python train.py --experts_per_token=2 --d_shared_expert=0 --hidden_act="swiglu" --normalize_top_k=true --balance_bias=false --router_z_loss=0.001 --init_std_router=0.0337 --norm_place="pre" --parallel_block=false --beta2=0.98 --lr_head=0.00792 --final_lr_fraction=0.05 --dataset="wikipedia_en"
Below are experts of layer 3 (counted from 0) of a mixture-of-experts language model. Rows are named router (the router's row for the expert), gate (a neuron's input weights, with its number), up (a neuron's input weights, with its number), down (a neuron's output weights, with its number) and show model dimensions 0-159. Each number is 200 + 20 x the weight over its row's rms, rounded and kept within 0 to 999.
Before each expert's rows: a language model's description of what the expert responds to. This comes from a sample of Wikipedia text that the model never trained on.

# expert 41
War and conflict vocabulary. World War II after during, and military or conflict words like attacks, forces, resistance, bomb, armament in history text.
router,184,210,192,216,209,191,202,191,196,211,203,180,189,177,225,180,214,191,184,216,191,188,157,206,185,185,227,208,217,229,199,211,177,178,175,193,232,210,187,209,200,215,209,195,187,181,171,220,182,225,234,211,241,194,195,190,165,209,219,208,231,223,185,172,207,180,217,207,223,176,180,190,211,204,232,202,162,191,187,208,152,224,197,206,199,188,165,156,214,201,214,189,245,199,197,179,189,215,207,188,207,195,243,227,173,188,150,211,231,231,187,204,233,182,243,222,181,241,203,192,202,242,190,227,177,210,207,168,173,213,201,211,196,211,169,199,230,195,194,179,179,178,200,221,192,193,177,180,197,204,192,221,220,177,204,181,195,216,206,184
gate2,216,178,223,176,209,180,167,218,218,197,202,211,188,201,201,186,232,202,172,172,168,196,164,220,201,174,235,216,204,217,236,226,205,219,192,217,237,182,196,219,203,213,202,216,194,159,217,236,221,203,173,213,228,166,183,199,201,158,218,192,213,194,176,181,197,199,228,231,178,215,173,226,187,222,188,215,172,204,227,207,200,243,206,193,192,209,219,198,192,197,172,183,181,209,211,225,190,210,216,192,193,200,223,210,207,249,261,205,154,196,200,193,196,204,210,226,206,189,200,202,201,208,200,204,193,191,188,191,218,202,175,238,203,207,175,151,223,209,207,197,194,195,167,194,194,223,204,211,174,198,160,223,227,212,172,204,231,199,187,223
up2,194,196,196,166,202,184,192,200,226,206,163,192,219,194,194,215,197,205,183,232,214,238,162,198,179,183,198,243,224,262,225,212,189,204,196,187,189,177,194,182,231,211,214,173,189,145,246,202,220,210,207,209,220,186,212,201,170,192,194,214,207,217,198,215,191,194,199,215,189,205,227,176,206,236,183,204,219,192,239,189,212,189,184,197,174,240,207,203,194,206,181,180,210,190,231,192,187,203,212,191,214,159,227,208,189,226,211,192,190,196,223,208,191,215,164,219,183,221,176,210,176,251,193,200,201,201,203,155,180,182,201,190,197,220,183,220,235,202,210,184,186,225,198,216,171,229,189,222,171,175,211,217,228,235,205,193,200,174,214,210
down2,217,228,183,227,227,212,193,191,197,194,218,208,173,211,194,170,196,230,215,225,195,219,198,240,216,170,186,189,224,184,227,201,166,164,190,212,191,244,219,230,196,220,208,186,187,202,193,201,218,174,199,188,240,243,201,209,230,203,181,201,220,198,208,205,211,215,192,224,168,181,212,192,178,219,181,191,234,212,224,206,180,241,203,179,189,228,212,211,188,187,186,157,211,191,203,198,211,235,190,195,219,206,223,183,188,182,178,243,206,212,262,218,189,182,191,207,200,174,227,214,212,202,227,224,200,219,246,210,201,187,203,211,185,210,191,246,221,189,241,208,202,223,192,204,202,179,199,221,228,207,215,217,205,213,189,184,204,203,189,241
gate3,187,220,166,218,238,187,202,192,214,200,182,173,195,170,199,186,206,205,219,209,178,212,183,185,192,168,284,192,212,209,183,207,225,226,191,218,185,190,195,180,193,219,188,178,184,141,208,208,196,183,219,202,194,189,217,208,199,163,204,174,194,212,173,188,200,221,208,200,233,207,196,187,225,196,245,204,199,202,207,205,141,200,208,182,203,206,210,202,179,218,188,184,197,156,194,222,181,173,211,194,194,186,218,236,188,179,197,210,204,207,195,170,210,163,165,220,160,184,224,188,187,199,202,224,188,192,217,211,193,182,223,182,193,180,189,197,222,175,185,226,225,181,228,192,195,180,211,194,209,185,174,221,197,165,185,199,246,215,220,184
up3,160,214,228,225,188,169,201,183,196,208,235,221,205,203,202,197,219,196,230,213,189,166,164,214,187,185,203,205,188,195,152,191,210,195,180,228,190,179,174,222,154,171,190,217,185,165,198,185,177,202,151,201,176,208,202,194,167,213,199,186,219,176,202,202,194,175,214,189,192,202,196,192,160,203,226,213,253,189,200,209,145,177,222,220,207,192,225,206,215,215,213,196,188,218,163,194,206,216,195,181,208,199,219,221,195,229,205,189,191,203,207,230,201,197,216,212,224,223,186,223,163,195,219,195,155,229,198,200,163,194,200,215,224,210,219,222,222,214,201,209,208,211,213,208,213,150,208,197,171,202,215,211,161,196,194,203,186,188,200,235
down3,184,217,219,203,222,166,201,181,217,200,168,215,194,205,174,218,198,170,174,185,195,188,199,173,212,197,216,245,204,190,205,219,214,216,163,204,227,203,213,185,203,186,264,190,189,202,234,171,198,174,201,178,213,200,196,215,164,210,164,217,229,184,183,230,193,195,183,169,215,200,172,202,193,176,240,211,210,183,202,196,174,207,218,225,213,201,174,188,199,216,236,170,188,230,223,178,221,220,202,190,210,158,189,189,208,175,197,214,189,205,221,193,216,206,176,213,219,170,197,201,215,194,208,180,218,195,211,180,233,197,192,193,166,241,235,182,197,173,168,240,171,186,172,205,190,223,187,210,206,199,146,196,179,199,210,184,196,218,200,203
gate4,188,195,201,189,175,210,199,163,203,186,212,191,167,208,196,169,222,206,202,205,186,178,192,239,209,203,211,215,197,205,196,254,197,191,207,170,201,219,210,219,185,202,239,192,183,176,213,234,224,227,195,213,192,217,212,172,169,211,209,204,199,231,180,182,198,199,224,184,229,188,160,207,170,167,187,231,197,188,210,205,233,202,195,211,206,197,196,198,192,225,241,233,209,203,167,237,212,199,216,230,198,169,241,225,174,174,217,191,235,220,208,234,213,153,234,234,215,238,198,190,224,196,187,189,154,214,197,200,199,168,210,203,177,209,177,208,195,201,198,186,211,198,184,173,209,165,198,200,188,223,202,218,218,204,168,192,181,180,203,209
up4,165,176,210,240,255,195,174,199,241,208,168,189,229,181,241,198,224,206,201,234,213,177,180,198,188,190,234,154,198,203,200,221,178,193,194,185,197,201,222,223,170,195,211,180,173,165,211,254,228,217,190,195,203,200,207,185,182,212,186,195,201,221,193,198,175,222,177,163,201,223,185,234,198,204,219,185,194,214,194,197,194,189,202,217,190,207,174,213,209,201,214,192,212,199,175,206,208,226,206,199,191,158,242,184,198,206,215,194,226,198,207,224,209,190,224,242,201,236,224,230,203,196,215,223,212,177,174,218,180,174,219,183,209,209,177,155,209,194,238,179,222,200,187,177,192,182,202,232,184,202,203,177,201,213,207,208,203,190,219,178
down4,213,228,196,210,195,225,190,230,228,162,176,192,175,205,191,221,228,229,186,175,178,200,243,206,221,187,192,198,202,182,202,209,188,200,214,165,169,212,205,233,182,193,223,164,209,221,216,226,195,187,185,198,158,211,184,196,203,199,167,194,229,251,222,195,205,200,194,177,206,214,188,186,196,228,201,166,185,176,189,193,234,209,152,202,206,195,188,199,188,202,226,231,192,164,213,194,220,227,163,231,180,189,224,194,192,200,205,206,208,214,202,230,213,194,206,176,199,169,186,219,180,214,179,193,179,217,211,229,177,197,186,217,191,210,218,224,211,179,220,201,251,188,223,177,189,188,215,195,196,223,210,206,206,200,213,188,170,132,199,199
gate5,172,196,206,210,205,193,215,193,213,232,182,247,186,222,257,197,199,184,205,184,169,166,149,188,176,204,218,209,226,229,184,190,166,182,196,218,186,201,236,208,236,201,196,185,206,225,186,203,194,220,231,208,193,198,186,161,200,194,212,197,213,197,196,208,201,205,220,172,194,156,205,219,204,213,218,211,217,179,205,209,197,222,227,202,175,206,215,195,181,217,228,182,214,181,206,167,189,185,218,191,194,213,202,167,169,199,179,206,208,218,228,205,202,195,223,201,198,177,202,243,184,209,207,171,198,186,245,130,188,217,197,189,193,227,185,210,208,222,197,181,195,198,172,217,194,209,155,207,202,238,206,242,226,212,186,187,206,210,188,210
up5,210,205,209,218,193,204,206,199,198,201,199,198,195,182,238,191,201,192,202,214,223,186,182,233,198,198,177,179,183,218,172,232,196,204,195,193,194,166,209,178,202,220,190,226,181,185,204,231,193,185,216,215,206,208,193,200,139,204,199,202,217,233,216,153,240,177,217,222,209,167,191,212,198,197,184,242,196,229,210,190,181,232,170,184,169,208,163,193,203,215,213,188,235,203,176,207,202,219,196,206,200,206,260,191,184,224,189,219,214,206,186,240,209,215,181,208,228,201,215,200,177,210,181,174,213,173,190,168,182,156,188,193,218,209,159,177,198,180,216,212,159,214,174,224,203,213,169,230,206,224,156,200,189,198,191,184,204,191,175,208
down5,194,194,216,206,193,232,231,209,203,223,173,177,196,201,213,170,206,204,188,217,204,199,187,188,211,211,203,203,232,236,191,179,159,210,210,222,183,213,228,218,217,176,168,197,218,214,174,208,224,204,199,214,204,191,223,175,242,185,239,208,221,207,174,188,223,177,195,235,202,167,208,181,214,222,174,150,183,244,229,227,226,226,219,211,221,174,212,200,206,209,209,209,200,202,205,181,206,204,226,181,217,193,227,207,188,190,183,212,177,225,194,181,187,168,233,171,204,178,182,228,246,190,191,180,188,232,195,187,231,191,195,219,212,212,193,215,239,208,200,189,226,198,212,191,206,162,211,212,215,225,176,193,234,211,170,178,164,217,218,197
gate6,199,189,207,207,211,228,188,220,177,215,191,226,197,197,224,137,173,194,193,185,184,222,203,212,217,181,215,238,187,202,182,230,214,183,235,228,205,183,167,173,173,205,197,196,191,183,190,177,201,218,170,203,189,200,192,171,189,180,185,167,196,241,172,228,194,160,216,218,178,186,224,214,239,238,198,213,202,202,226,183,152,193,201,204,198,194,198,202,214,232,170,208,167,214,201,200,199,212,257,189,183,211,194,200,204,204,161,220,241,210,213,207,194,189,226,205,229,179,241,187,174,199,209,192,182,190,185,207,190,164,220,188,206,219,228,197,184,231,208,225,201,193,218,213,189,203,177,191,200,236,213,214,229,189,189,194,207,218,209,215
up6,189,212,184,212,188,169,161,176,177,211,193,199,184,201,209,236,207,202,216,192,207,231,199,202,193,202,161,241,184,238,187,188,215,168,181,180,216,236,192,150,194,211,199,183,214,195,234,228,196,180,166,183,175,176,231,222,208,201,189,192,189,196,204,218,208,203,174,217,167,182,191,208,210,194,172,210,198,211,202,198,208,228,197,195,194,215,216,212,173,229,193,184,170,174,227,204,200,153,215,222,177,186,191,216,202,189,209,233,185,194,228,186,200,182,185,207,244,245,232,165,208,192,201,228,196,214,195,184,219,178,205,204,166,191,205,230,159,187,160,222,232,222,220,179,214,207,190,209,200,213,197,236,212,183,198,167,217,197,201,209
down6,178,210,243,186,158,206,205,196,229,161,207,196,223,192,221,200,219,212,204,191,200,219,184,177,212,241,200,180,257,178,194,208,194,212,212,197,207,202,231,193,193,181,180,200,199,193,207,181,216,189,190,200,188,176,213,212,220,210,198,179,199,209,224,219,203,171,191,209,208,194,184,191,255,230,186,170,211,218,182,199,201,193,204,203,193,215,203,181,217,168,225,233,197,177,204,210,222,202,189,183,210,189,210,198,160,209,206,226,174,244,208,188,212,205,199,197,181,155,209,225,180,205,174,203,184,199,186,194,223,218,223,199,192,219,182,227,216,166,168,147,199,190,255,213,211,218,173,208,195,235,166,178,191,213,148,184,185,202,208,205
gate7,209,206,202,158,204,185,160,189,227,199,181,200,214,200,227,159,224,217,169,228,197,226,208,217,187,165,195,179,213,223,220,177,200,213,213,208,206,204,206,222,189,200,221,200,183,150,185,208,191,184,206,159,202,213,207,172,197,214,201,201,222,193,191,207,145,211,192,193,224,210,212,206,201,212,223,182,203,179,216,202,216,197,198,197,219,193,187,196,205,174,212,210,178,196,198,221,181,216,197,240,205,229,230,184,186,190,194,207,213,211,210,221,218,211,215,217,162,212,223,162,187,269,191,186,165,202,178,181,211,217,234,202,177,215,204,224,197,156,228,177,204,222,217,188,186,219,190,214,207,239,202,236,195,188,177,184,229,203,203,154
up7,240,194,192,220,207,201,218,225,188,190,202,216,212,217,170,230,186,201,193,205,227,191,200,254,186,201,159,204,217,182,238,209,196,202,210,204,202,203,205,182,185,192,183,185,198,228,204,193,175,183,211,186,230,208,190,249,206,214,215,187,213,167,192,243,207,205,203,220,207,202,199,228,172,180,182,232,221,216,217,220,226,199,210,151,188,205,223,213,185,165,238,221,222,224,195,242,196,188,177,178,221,184,184,197,188,165,246,198,209,197,210,193,191,213,185,201,216,226,171,207,171,179,189,204,203,192,216,198,181,224,206,228,230,192,190,197,190,205,174,225,147,205,182,223,188,198,230,186,165,175,202,165,219,213,194,198,201,182,191,231
down7,182,199,216,212,252,160,199,194,211,206,185,197,155,168,199,188,198,183,195,177,183,189,197,225,170,202,200,230,203,189,192,192,194,208,188,199,201,248,203,175,169,240,174,208,187,183,185,191,190,200,191,229,227,164,178,213,193,211,215,187,189,204,197,205,241,221,170,179,184,193,220,180,192,223,204,180,165,177,185,204,222,210,231,211,187,205,183,203,190,200,199,268,197,187,207,201,213,215,181,194,216,198,197,185,208,227,203,174,195,229,169,221,209,180,193,222,160,199,194,198,192,205,199,179,184,203,260,222,193,237,183,194,187,170,171,204,197,201,193,183,223,225,211,194,221,171,236,213,223,212,186,207,162,192,191,209,233,226,203,211